{
  "hidden_size": 256,
  "router_score": "softmax",
  "router_z_loss": 0.001,
  "vocab_size": 8192,
  "norm": "rmsnorm",
  "optimizer": "muon",
  "lr_mult_o": 1.5,
  "warmup_steps": 200,
  "schedule": "cos"
}
Below are experts of layer 4 (counted from 0) of a mixture-of-experts language model. Rows are named router (the router's row for the expert), gate (a neuron's input weights, with its number), up (a neuron's input weights, with its number), down (a neuron's output weights, with its number) and show model dimensions 128-255. Each number is 50 + 12 x the weight over its row's rms, rounded and kept within 0 to 99.
Before each expert's rows: a language model's description of what the expert responds to. This comes from a sample of Wikipedia text that the model never trained on.

# expert 56
What it handles: Word-initial verb pieces after a clause opener (att-ending, enc-oded, made, used, wrote) and spaces or digits in table cells.
router:40 54 51 37 37 42 65 37 38 60 40 58 37 65 62 64 63 63 44 40 62 63 41 36 37 62 36 60 40 39 42 32 37 41 38 59 34 61 60 64 36 39 62 38 42 41 31 60 57 61 38 27 36 65 64 63 58 41 62 40 61 39 60 61 38 40 63 42 62 62 63 37 62 58 61 41 58 37 62 36 58 62 39 36 61 39 64 65 38 57 39 61 36 56 61 37 36 38 63 40 35 35 62 55 37 37 40 38 65 63 61 38 36 38 59 63 63 38 62 62 37 57 61 38 36 41 38 38
gate0:22 45 81 54 64 39 56 54 52 70 41 52 27 63 56 51 59 59 49 47 53 60 71 55 70 57 49 44 55 51 52 47 31 41 26 39 47 38 38 51 57 32 67 55 58 50 67 56 62 41 59 47 36 47 64 53 50 29 73 37 44 36 50 67 44 55 62 47 53 46 75 51 38 57 54 54 48 54 37 39 54 48 20 45 34 31 38 42 42 58 50 34 47 60 42 22 46 53 48 50 53 29 67 61 48 45 58 70 39 33 69 44 70 44 40 58 53 49 43 41 44 39 57 57 44 19 51 48
up0:51 43 55 57 29 43 49 47 62 34 54 46 52 27 57 41 59 39 29 41 54 37 45 40 44 38 54 47 55 61 58 24 68 60 48 51 39 48 83 45 43 45 46 55 47 58 36 57 28 70 59 42 58 54 42 53 42 72 64 46 44 33 48 53 55 39 44 75 61 61 58 63 28 39 58 57 56 61 38 45 59 59 36 72 66 44 48 37 54 61 41 38 46 28 54 58 47 49 60 62 43 43 43 91 26 35 53 52 53 44 23 44 56 48 72 46 58 58 40 49 51 43 34 47 70 36 51 34
down0:41 42 38 44 45 27 41 33 57 43 39 41 60 55 49 58 55 61 51 46 36 53 54 37 36 53 46 70 33 50 55 65 44 50 44 47 50 63 57 59 38 72 60 63 47 56 48 49 44 34 40 55 45 51 36 52 52 51 57 32 51 57 44 64 52 52 45 51 26 66 45 21 47 50 35 55 42 56 40 19 45 65 56 39 62 27 51 55 49 58 51 37 41 63 38 50 31 47 80 55 42 47 48 28 70 65 54 53 51 57 38 60 56 39 50 44 64 50 49 44 72 57 62 43 60 47 21 43
gate1:25 53 48 43 35 44 57 43 54 65 31 73 27 34 41 50 55 65 36 62 45 58 42 62 46 48 32 58 47 47 46 38 35 41 39 60 37 62 59 50 51 55 52 37 29 38 61 52 54 25 35 51 39 45 72 58 49 48 62 53 66 62 43 54 42 35 43 55 45 62 35 31 48 56 54 31 65 48 32 55 68 45 41 63 53 53 35 66 46 47 52 65 46 53 50 34 50 66 56 50 36 54 53 57 53 53 34 43 49 52 51 35 62 54 46 74 74 45 73 55 58 57 71 35 23 52 43 41
up1:60 45 49 64 85 57 60 42 47 71 57 40 44 62 54 60 46 59 56 46 57 40 53 50 48 71 82 55 55 39 47 46 36 46 50 56 62 70 50 38 52 45 47 37 53 52 45 46 39 37 32 28 63 46 38 54 51 44 44 44 57 21 37 40 47 58 58 56 33 54 58 42 72 54 51 57 68 57 63 39 41 53 75 48 08 47 50 59 61 57 28 42 54 53 55 52 50 46 75 51 37 63 48 65 41 50 60 48 66 60 61 63 69 47 50 49 55 33 68 68 29 28 32 53 39 45 50 65
down1:50 22 48 37 69 41 48 42 46 53 53 52 53 45 54 63 46 42 86 38 44 33 62 70 71 26 60 38 59 67 44 43 50 37 43 57 30 46 38 52 53 35 70 42 59 43 72 33 38 63 18 52 61 49 42 41 50 54 56 25 51 52 60 27 54 64 71 36 41 41 52 29 59 54 82 31 60 53 50 64 59 70 62 50 18 46 49 30 58 67 59 34 48 61 40 46 55 49 52 67 58 55 72 60 54 48 58 33 45 42 63 62 54 59 32 39 41 44 31 36 62 59 37 69 47 49 45 36

# expert 2
What it handles: Copulas and prepositions (is, was, from, been), digits in years, spaces, parentheses and percent signs, and word endings like underg-one, some-one.
router:41 54 50 37 35 38 61 39 36 61 40 59 38 65 63 63 63 63 43 46 67 63 40 34 35 63 35 63 39 38 38 36 37 39 36 60 38 61 62 62 38 41 62 38 38 37 37 61 59 60 37 27 38 63 62 61 58 39 61 38 62 37 61 63 38 38 62 42 63 60 62 36 62 53 62 40 61 39 64 41 59 61 35 37 62 39 64 62 38 57 36 59 37 58 62 36 37 40 63 38 34 36 64 59 37 39 39 39 62 62 60 40 38 36 62 66 62 40 61 61 38 60 61 38 37 40 35 40
gate0:40 55 40 51 44 51 76 40 48 32 30 69 72 71 35 58 41 51 47 41 44 51 38 60 55 27 54 66 25 31 39 54 52 41 45 59 60 67 57 31 67 27 46 70 52 57 57 42 58 25 47 51 56 36 78 60 44 56 53 41 56 68 45 54 34 42 54 35 60 38 73 34 49 71 36 40 62 60 59 52 44 49 50 37 56 34 67 27 27 46 37 51 53 45 44 47 49 64 50 32 41 46 52 35 38 34 63 46 52 51 63 53 70 50 67 47 45 42 42 65 54 47 33 71 38 46 33 51
up0:43 68 39 58 42 39 75 58 27 50 50 55 35 33 45 43 60 81 56 47 56 26 41 37 40 45 13 64 37 56 31 56 48 51 52 50 38 27 47 52 47 45 69 57 47 59 48 61 64 73 46 49 60 46 56 62 40 51 49 56 40 72 38 60 42 69 53 64 50 63 28 42 36 34 59 53 51 46 48 54 34 45 72 54 26 43 44 40 46 47 58 31 42 30 67 50 53 86 37 54 53 65 38 43 48 62 59 28 23 61 57 20 35 63 50 52 56 71 34 65 42 52 53 54 41 54 38 46
down0:33 61 69 54 64 58 46 39 47 42 55 53 34 52 46 61 55 45 57 40 52 70 27 54 43 46 51 55 53 41 40 51 57 52 46 51 38 58 72 63 36 49 29 43 54 55 58 68 51 73 62 53 61 33 49 53 57 61 44 39 62 69 57 29 70 55 68 55 56 50 74 42 38 59 54 44 53 30 65 53 68 37 68 48 28 34 72 46 55 45 65 58 37 62 32 52 40 38 36 41 50 75 58 21 42 65 45 37 65 38 46 39 57 37 71 56 59 49 60 37 57 43 63 30 61 54 58 64
gate1:30 65 52 60 55 49 59 67 74 27 66 45 42 62 31 58 68 54 51 54 49 54 62 37 58 64 42 54 83 41 51 36 50 43 28 53 42 29 65 33 38 47 56 50 49 58 63 45 46 41 37 45 65 41 57 50 50 58 73 46 44 52 39 61 50 50 56 45 41 78 73 45 59 42 55 31 46 52 48 39 70 51 41 25 50 53 71 45 42 66 58 58 34 45 49 41 48 40 39 45 52 45 70 67 48 38 74 37 74 47 41 62 34 72 51 56 42 62 47 49 63 57 43 54 27 56 50 58
up1:59 34 51 71 38 44 51 36 36 64 43 52 38 41 37 44 55 50 56 47 41 57 34 53 39 43 59 66 31 41 43 52 60 35 42 36 57 55 55 46 62 38 48 33 42 53 50 48 53 63 46 64 62 51 20 51 63 50 64 48 41 53 62 60 43 54 39 49 46 42 61 38 28 52 52 54 21 64 40 49 34 53 44 67 46 50 23 43 70 32 47 57 56 58 75 49 63 35 45 44 76 49 58 37 44 60 73 21 47 64 67 35 44 49 57 59 62 42 61 79 63 43 40 41 64 25 74 51
down1:59 41 65 49 56 55 64 45 40 55 40 56 39 52 47 49 43 51 55 51 28 69 39 51 54 51 37 38 29 53 67 30 47 60 37 73 52 49 36 55 42 53 74 64 45 77 69 60 64 40 56 28 65 25 45 64 52 60 49 68 41 58 35 37 73 81 36 58 33 49 44 72 47 39 40 53 53 41 53 40 53 53 44 56 47 53 49 26 59 54 53 55 46 43 45 44 41 62 57 44 42 64 78 63 52 36 37 49 37 40 67 38 40 47 61 49 59 73 50 50 47 34 51 50 34 52 45 54

# expert 42
What it handles: Past auxiliaries such as was, were, had, been, plus legal or formal nouns like legisl-ation, Amend-ment, require-ment, establishment.
router:42 54 48 39 37 37 64 37 34 62 39 59 37 66 63 63 62 64 41 43 63 60 42 36 38 65 38 60 39 39 38 34 40 40 38 62 36 60 62 65 40 35 63 37 39 40 39 66 58 60 40 33 34 62 62 62 61 41 61 41 63 36 61 62 38 41 60 42 65 62 64 36 65 56 62 41 57 40 62 35 61 62 37 38 62 38 60 64 38 62 36 61 37 56 63 35 40 38 64 36 34 36 62 67 39 37 41 39 64 62 59 45 38 38 62 65 61 39 62 63 38 60 65 38 38 35 38 41
gate0:53 45 47 48 60 46 51 52 53 44 67 76 45 34 63 57 73 60 49 56 40 34 60 32 43 79 19 46 57 58 51 33 49 70 33 30 62 46 45 52 53 27 54 62 46 65 43 52 51 17 71 68 36 53 72 68 55 54 71 61 53 22 57 40 54 65 31 51 39 55 51 66 39 47 49 54 47 44 68 55 72 68 42 45 55 48 51 56 44 32 37 55 32 57 53 46 30 57 17 47 42 37 54 44 77 58 52 55 68 50 46 45 43 33 39 39 50 71 44 53 55 59 50 36 61 51 48 64
up0:55 53 56 46 61 55 68 52 57 64 53 35 65 58 41 40 25 23 57 40 65 42 39 55 63 41 55 55 52 48 49 65 50 47 52 54 32 55 54 38 43 65 42 24 37 38 63 61 55 84 36 32 48 66 21 21 45 52 32 35 36 77 54 44 45 52 77 46 36 53 45 38 58 55 47 57 53 48 36 44 43 40 46 38 50 47 46 43 67 76 53 59 77 49 42 52 56 56 69 61 79 50 51 44 30 37 36 48 56 63 57 46 65 70 54 50 48 45 51 40 48 46 50 65 52 51 44 33
down0:35 26 36 59 36 27 45 57 59 35 25 37 69 57 53 86 44 51 39 50 40 47 55 54 53 37 42 65 70 49 26 52 68 51 49 66 50 51 53 38 49 58 32 53 45 62 51 61 50 47 32 61 47 43 63 42 50 58 53 43 56 62 47 68 66 70 44 38 47 82 48 42 47 39 69 47 52 57 19 48 48 42 50 61 51 54 55 52 53 51 34 56 37 50 42 60 45 50 49 30 55 65 43 60 18 53 41 41 45 64 52 58 42 60 55 69 35 46 35 36 48 54 59 70 54 45 33 54
gate1:39 47 38 52 49 37 58 52 29 59 63 60 49 33 58 52 58 51 46 49 34 51 35 51 46 53 39 59 38 76 52 33 51 58 54 54 40 42 53 62 50 28 48 53 52 34 45 48 46 50 41 44 34 52 43 50 64 49 74 65 52 60 70 43 51 53 61 35 59 51 49 50 62 67 55 79 45 45 74 51 69 52 36 39 57 32 69 40 32 70 51 51 49 47 47 57 54 61 48 61 52 42 38 49 40 51 60 35 62 51 58 55 76 47 37 51 43 33 49 58 34 64 49 49 51 47 74 47
up1:71 54 48 65 35 46 44 57 53 31 58 46 28 69 42 64 26 54 53 55 51 56 34 48 62 66 53 49 53 45 50 65 32 48 62 46 44 52 45 55 53 57 55 51 34 59 44 55 51 52 40 42 49 61 64 59 43 65 47 53 11 60 53 57 40 33 41 51 35 34 87 44 45 41 45 55 61 67 41 16 59 67 51 66 18 64 49 55 55 43 46 69 45 40 57 52 61 58 65 57 70 56 56 55 66 42 61 45 48 48 47 49 31 48 58 45 57 37 12 65 58 45 53 79 28 59 37 76
down1:32 50 61 44 35 48 35 62 65 43 54 57 37 32 50 37 52 37 47 52 41 42 75 61 41 46 70 49 57 40 68 49 52 71 46 40 49 39 42 34 57 52 24 38 43 63 67 60 72 51 43 55 60 64 64 67 48 49 64 43 47 37 64 34 49 32 48 47 55 66 44 37 64 56 55 49 52 25 45 54 49 30 53 47 18 53 47 48 59 55 62 55 47 34 33 47 42 69 43 46 19 33 35 46 50 52 38 56 74 48 43 57 66 40 54 65 35 52 35 34 64 62 57 48 51 36 57 28

# expert 7
What it handles: Table cell separators and relational function words like of, at, that, which, between, especially in "corner of" and "all of which".
router:40 55 52 41 37 37 62 36 36 62 39 58 38 64 64 62 63 62 42 41 60 65 41 37 36 67 36 61 38 38 42 36 39 38 40 59 33 62 60 64 38 38 61 39 37 37 43 62 59 59 36 38 36 65 61 61 60 43 60 41 62 34 62 58 38 39 58 37 66 63 64 36 62 59 63 39 55 36 64 37 60 61 35 35 65 37 64 63 38 59 37 57 35 64 60 39 41 40 60 38 37 37 60 62 37 41 39 38 65 61 63 37 40 37 63 63 61 38 61 62 38 58 63 37 38 34 37 40
gate0:45 46 64 36 40 47 64 36 71 45 60 51 47 53 49 48 65 73 46 39 56 50 46 49 44 62 45 46 30 23 53 66 43 57 62 42 53 65 27 39 52 49 42 36 29 38 59 68 57 63 57 49 36 32 55 57 35 49 42 54 62 78 51 47 44 59 58 44 34 48 71 28 56 37 54 67 56 61 67 53 40 72 57 59 71 42 44 70 46 52 33 48 36 58 43 63 49 57 62 72 38 24 44 48 50 65 41 52 57 56 36 55 39 41 44 44 46 60 62 65 20 57 53 40 34 50 36 43
up0:44 60 43 38 54 40 68 38 64 47 64 64 30 48 62 54 65 71 70 64 55 43 58 75 50 37 44 55 39 34 48 61 26 55 56 51 64 63 45 54 60 48 39 41 23 62 48 56 36 71 53 66 30 36 48 58 44 52 42 34 74 62 62 42 39 59 36 47 27 37 60 32 66 61 42 48 31 48 47 49 38 58 53 49 62 58 57 67 57 51 40 43 34 50 27 32 26 74 37 52 32 47 50 46 39 64 53 43 76 62 50 49 41 51 51 37 36 57 48 49 23 69 61 52 42 45 59 33
down0:71 49 41 40 45 71 28 49 54 49 48 60 77 66 30 46 60 45 65 46 44 47 56 61 41 59 42 70 62 65 49 68 45 38 56 50 57 37 53 35 57 59 16 55 51 46 32 44 28 40 32 84 49 51 56 52 54 49 52 51 71 62 31 39 50 58 47 60 38 49 40 55 47 52 74 50 45 47 28 60 46 52 57 43 35 44 41 36 64 69 63 62 62 46 61 48 32 46 54 58 36 62 35 68 68 46 61 40 44 33 50 41 69 61 52 50 80 62 46 67 41 48 41 65 59 27 49 58
gate1:47 81 67 41 19 56 34 32 82 51 39 43 37 61 50 40 47 50 53 60 53 42 51 69 45 63 38 58 70 54 36 56 54 26 61 46 35 50 61 53 68 45 35 45 44 50 45 50 74 52 59 63 34 47 14 64 37 38 62 58 62 40 54 31 55 66 63 38 62 49 51 50 45 27 59 52 58 51 65 47 53 29 41 58 60 38 60 60 61 45 31 47 43 55 58 54 34 63 50 47 33 56 56 55 58 36 49 43 50 43 38 74 32 51 66 49 54 37 65 53 45 46 45 64 49 50 50 39
up1:30 42 62 64 61 27 50 72 48 57 57 60 59 46 39 60 54 61 44 50 70 38 51 43 57 56 60 41 63 54 34 70 26 62 61 49 75 64 69 46 43 61 41 58 41 76 54 57 42 63 39 33 52 55 62 74 58 49 39 47 46 53 54 59 29 37 34 54 53 57 62 70 50 55 47 56 48 61 46 70 36 63 45 48 48 66 22 55 50 63 43 62 47 59 61 52 76 35 53 51 32 51 40 46 34 61 35 49 43 61 39 32 73 32 65 56 44 44 37 48 54 56 37 57 54 45 51 66
down1:53 48 55 39 34 43 55 68 45 32 54 48 47 53 68 32 66 50 44 46 67 48 48 53 40 76 67 45 66 30 47 46 45 41 36 42 50 47 61 49 53 29 49 31 44 50 50 51 48 60 43 39 40 44 55 73 66 44 54 37 47 40 46 61 52 57 39 53 17 50 56 58 46 41 46 43 62 59 56 23 42 29 48 52 33 49 40 39 31 41 48 45 49 15 29 35 15 51 59 45 13 31 63 55 49 50 40 45 56 45 59 54 59 29 60 66 32 70 49 51 58 52 60 48 41 47 62 49

# expert 43
What it handles: Table pipes, line breaks and words like by, at, to, not, also, plus dashes and bullets, in tables and lists.
router:40 55 48 39 36 37 63 35 38 61 37 60 37 61 62 65 61 64 39 44 62 62 42 35 37 63 38 62 35 37 40 40 37 40 37 61 34 62 60 65 38 38 63 41 36 37 35 63 59 61 37 32 36 63 63 61 60 41 60 41 60 38 62 61 39 41 61 39 64 60 63 37 61 61 62 40 62 38 64 36 60 60 38 38 61 39 63 63 39 57 36 61 36 58 62 38 35 39 62 37 37 35 59 60 38 40 41 38 65 63 62 43 38 37 62 66 60 36 63 63 38 62 62 38 39 32 34 41
gate0:41 44 53 39 29 56 62 39 58 74 25 59 47 73 41 40 76 71 54 41 50 37 42 54 47 40 38 54 51 40 57 57 52 56 37 39 60 57 52 31 56 45 26 35 40 54 64 59 41 66 49 57 40 43 46 61 52 50 51 51 58 38 40 39 52 41 45 51 46 33 90 45 40 50 68 59 34 53 99 61 40 42 52 79 59 50 40 63 47 51 63 56 25 45 53 27 35 44 48 45 36 41 35 58 48 51 43 63 47 52 52 54 51 66 57 66 47 39 55 68 72 47 52 39 40 57 63 45
up0:45 49 56 55 49 25 60 67 57 54 68 48 46 53 56 53 39 35 50 51 55 52 58 19 45 59 65 43 38 71 46 54 49 58 49 53 49 42 50 51 46 51 47 46 62 42 58 40 54 43 65 40 46 43 57 37 51 46 31 43 28 61 49 50 39 74 63 41 62 44 29 50 39 54 40 37 56 39 00 49 56 36 50 25 59 65 77 56 29 48 36 44 69 55 32 60 47 48 47 58 68 39 62 36 37 41 70 55 32 61 64 37 39 50 47 40 58 49 50 43 48 36 40 45 49 42 48 57
down0:47 71 73 43 41 33 56 47 45 59 45 47 39 44 48 41 40 47 41 45 64 30 49 71 55 42 44 73 56 41 37 38 62 57 49 62 53 38 53 54 44 56 50 35 55 57 51 55 59 35 52 30 47 52 64 77 37 35 46 70 63 50 45 76 44 54 56 47 64 39 70 46 38 47 33 44 64 75 66 30 41 39 47 30 57 47 69 45 77 43 72 60 54 46 32 51 36 35 40 40 35 36 51 38 61 34 45 38 75 44 52 50 53 67 69 49 38 50 46 58 31 44 34 41 41 60 38 69
gate1:33 49 56 49 28 39 60 45 39 66 40 49 65 64 38 61 81 65 43 53 51 59 50 33 45 80 52 59 45 53 45 38 55 42 54 55 45 41 38 58 53 33 61 33 44 37 56 56 45 46 54 59 63 67 42 67 58 43 44 51 75 69 69 53 57 35 69 50 88 39 67 34 47 33 65 59 34 48 84 54 59 66 45 49 43 50 56 33 47 50 51 63 55 56 67 56 35 54 59 53 29 59 48 42 56 54 50 62 58 72 71 29 39 48 54 76 58 52 54 59 35 55 54 51 35 38 47 28
up1:49 61 62 57 38 73 49 47 53 24 28 56 56 66 45 39 43 46 48 55 57 52 45 41 51 68 67 30 44 50 44 74 62 39 75 51 56 57 49 44 54 44 64 52 41 58 60 54 48 42 59 71 46 62 40 38 50 53 75 51 88 52 53 62 39 71 71 53 65 62 51 43 55 39 34 59 51 56 83 72 33 41 34 50 64 57 64 39 64 47 73 41 52 49 92 46 52 64 63 55 39 53 36 63 63 46 51 34 58 56 57 43 25 52 63 30 42 25 52 38 38 53 48 42 66 45 57 43
down1:61 51 50 32 27 54 34 46 32 55 37 42 28 38 91 36 62 66 71 68 57 43 58 65 57 34 42 53 57 49 41 52 59 62 32 65 66 59 49 60 46 46 62 50 51 58 43 63 31 54 50 48 43 61 40 57 39 39 69 66 54 48 35 59 43 47 38 33 57 78 48 45 39 58 47 53 25 67 54 60 61 45 53 58 44 57 57 58 58 31 46 54 46 56 36 45 61 41 35 45 57 50 62 52 46 46 37 68 67 48 45 60 57 30 49 45 44 31 47 58 62 49 74 55 53 27 61 63

# expert 11
What it handles: Pipe separators between cells in wiki tables of scores, results and lists, plus commas, colons, semicolons and sentence-final periods.
router:41 45 46 40 37 44 59 33 42 55 42 51 41 71 52 69 58 58 50 37 45 55 25 35 37 63 38 56 40 40 45 42 47 51 45 52 39 60 63 66 36 45 55 46 31 41 46 57 70 50 37 46 41 57 63 58 52 51 53 44 51 39 52 50 47 32 46 32 66 57 61 43 65 65 62 46 45 32 67 44 66 56 35 36 62 40 58 66 46 72 37 57 40 48 54 37 26 42 69 31 31 36 51 70 40 43 48 44 63 52 58 41 42 40 56 74 53 25 67 58 36 49 58 39 48 36 40 50
gate0:60 59 56 54 53 64 49 38 41 52 37 42 52 58 47 52 51 51 58 65 65 73 52 47 49 54 56 60 43 57 41 31 49 57 42 59 54 54 40 52 77 45 45 44 58 33 28 61 44 26 56 19 43 46 52 59 42 66 51 54 57 37 39 71 50 51 47 35 42 50 46 42 67 49 59 60 32 55 56 54 25 53 60 25 49 44 49 29 41 47 41 50 52 46 50 33 44 48 76 24 48 52 41 19 34 54 39 46 35 40 46 36 50 55 44 55 54 52 43 62 34 73 54 59 33 85 55 62
up0:65 50 34 34 53 45 60 48 58 58 54 08 48 63 32 55 39 52 42 53 64 42 42 61 36 40 50 59 55 65 40 23 73 21 71 46 56 44 37 52 37 51 57 40 48 32 57 43 43 19 42 27 54 47 44 66 38 51 45 37 68 39 50 62 64 54 43 43 76 51 72 52 51 49 62 48 32 36 58 67 55 55 34 46 69 63 64 54 51 46 67 51 53 54 36 31 35 35 72 36 67 60 57 32 61 52 44 58 69 58 53 36 48 49 69 63 47 72 53 66 38 44 60 58 36 65 60 70
down0:69 50 42 46 53 57 49 53 66 25 40 34 64 47 41 49 83 46 29 62 59 47 57 50 42 44 44 46 52 41 70 50 43 46 66 54 85 54 17 54 46 56 44 46 78 38 48 61 57 59 52 61 31 32 31 62 51 25 48 38 52 45 60 52 56 43 34 52 45 50 53 59 48 54 37 60 56 57 25 24 40 58 42 34 66 38 42 67 52 51 35 59 40 47 53 55 33 35 56 52 62 57 51 58 52 52 46 49 46 46 43 38 34 41 52 52 37 46 64 24 43 45 34 23 53 53 60 48
gate1:36 41 52 49 55 53 37 44 51 63 39 46 50 39 44 52 43 47 65 50 33 20 48 60 60 33 23 55 36 54 51 60 50 46 47 62 49 44 49 28 45 67 58 60 39 61 58 58 61 54 43 54 53 45 45 80 52 56 44 38 45 33 49 44 65 24 52 70 66 26 67 54 54 48 48 40 52 46 61 46 39 71 49 27 61 45 18 27 40 72 57 44 40 46 46 89 51 47 44 49 63 51 57 66 13 67 58 49 79 50 61 26 59 50 50 67 50 66 46 66 68 53 38 47 54 60 57 33
up1:47 68 47 55 38 35 61 48 43 34 49 66 33 54 56 50 56 54 52 64 59 62 58 47 51 71 86 36 60 41 60 45 44 54 55 39 52 43 51 72 55 50 34 49 50 35 35 53 36 53 48 42 48 50 63 31 59 50 59 33 54 67 61 59 39 76 47 40 25 68 31 39 51 63 57 72 53 60 33 60 58 40 68 71 42 49 59 81 87 27 48 58 70 47 40 19 53 45 45 66 36 48 59 35 71 39 44 47 29 58 44 57 24 50 55 42 37 37 47 49 30 59 60 58 47 45 51 56
down1:38 43 66 60 46 54 69 42 52 38 49 62 45 54 45 50 44 40 57 82 60 53 36 28 67 36 38 39 40 44 38 56 44 43 47 52 64 45 30 55 23 54 64 76 38 53 48 49 42 42 55 42 31 31 26 75 61 45 55 32 72 42 47 60 49 56 58 58 55 40 48 51 39 46 54 56 60 67 72 54 62 42 43 40 56 52 44 47 48 43 60 49 34 50 58 59 41 34 46 64 35 32 68 55 43 53 44 46 67 45 51 44 75 43 51 56 59 41 44 38 55 65 62 48 33 65 52 53

# expert 60
What it handles: Blank spaces and digits inside sports or statistics table cells, plus word pieces such as knock-out, ED-T, tre-asurer in infobox lists.
router:41 57 47 37 37 37 61 39 39 60 39 59 37 64 63 63 65 64 43 46 60 62 42 39 38 64 35 60 40 38 40 37 37 38 38 58 31 64 63 64 38 38 61 39 38 38 42 60 61 62 38 34 34 61 65 63 56 43 61 40 61 36 63 62 38 41 61 40 64 61 63 36 62 61 62 40 63 40 66 39 58 63 38 37 61 41 62 60 39 54 38 60 39 59 62 36 41 37 63 37 35 36 61 56 38 38 36 37 63 62 62 40 35 35 61 65 63 36 62 62 38 60 63 35 37 34 34 41
gate0:57 63 42 53 33 68 44 39 50 56 64 64 44 69 45 48 49 50 40 31 47 33 34 56 54 53 79 48 41 41 70 60 59 55 62 35 37 63 61 47 45 17 54 56 58 55 60 44 44 55 51 46 41 56 60 75 51 58 54 66 56 38 58 41 43 64 62 33 88 58 61 42 56 39 49 22 47 55 78 48 57 67 47 57 73 32 35 57 46 47 37 51 52 43 62 50 24 66 72 53 33 45 68 62 42 41 49 58 39 55 39 60 56 37 55 58 63 37 53 72 45 54 75 59 27 45 35 43
up0:49 61 45 41 56 34 44 33 35 42 47 51 46 56 42 57 45 45 46 63 56 56 67 58 46 52 27 55 44 61 51 52 50 59 57 41 56 48 42 52 56 61 37 40 53 57 43 42 45 27 45 45 66 53 55 41 70 57 58 57 59 74 31 75 49 66 58 43 41 43 41 43 67 48 53 74 56 49 17 51 50 78 66 72 30 78 64 23 65 50 61 51 54 53 74 47 77 52 62 53 45 49 50 54 49 40 57 15 42 38 36 60 54 62 46 53 30 55 49 40 55 64 38 37 56 59 72 68
down0:36 62 57 50 54 58 75 49 53 50 23 49 52 28 52 68 51 56 31 50 50 53 60 41 45 37 49 67 45 39 53 56 23 63 38 54 54 46 65 54 52 30 40 49 42 50 68 64 75 53 48 55 53 29 48 67 53 59 56 58 69 60 45 54 41 46 44 44 60 56 45 62 42 42 57 60 36 34 60 59 46 65 33 18 50 75 62 50 39 36 47 55 46 49 53 39 45 39 66 55 38 53 45 63 41 49 56 44 37 56 47 60 56 28 49 37 50 37 36 49 37 24 71 54 70 54 65 28
gate1:55 42 57 52 32 34 77 31 53 50 44 53 62 67 56 55 47 51 65 41 37 63 43 51 46 54 32 52 28 50 47 71 46 51 40 52 42 65 61 70 70 38 36 54 40 40 52 54 70 47 51 28 45 47 43 56 36 53 69 27 64 48 54 49 49 43 65 67 52 45 58 32 56 50 54 55 34 66 52 46 64 57 52 74 46 46 70 45 44 62 33 41 60 40 44 32 58 58 58 47 60 44 56 53 48 60 53 75 76 41 49 38 63 47 55 28 52 32 60 45 39 53 37 51 49 58 45 69
up1:42 47 46 54 63 52 51 44 46 63 50 47 44 45 44 42 54 53 52 50 52 60 45 51 57 60 49 36 51 60 39 37 39 46 38 53 42 41 38 53 46 30 49 55 50 49 70 68 39 51 31 49 58 47 74 53 69 65 52 76 37 43 65 52 34 52 21 53 30 59 41 73 46 50 55 65 51 63 56 54 40 43 41 40 41 64 62 65 54 30 46 45 61 66 35 53 74 53 45 42 48 46 46 57 51 81 64 30 47 66 43 48 24 19 44 42 43 43 46 70 70 63 47 51 63 56 47 46
down1:44 52 56 52 51 45 72 29 27 62 71 53 64 65 34 36 43 37 65 45 44 43 59 37 49 56 48 50 45 47 54 62 62 43 62 74 58 55 44 60 63 62 50 39 33 34 53 20 62 33 49 85 50 43 32 33 67 41 60 49 62 35 67 55 50 47 53 47 58 51 68 40 53 51 54 52 63 37 35 79 72 59 42 66 52 54 55 55 29 69 50 43 54 41 40 51 60 42 60 42 72 48 35 62 57 62 51 38 69 32 52 57 63 25 49 38 74 39 66 58 52 55 39 41 54 50 46 38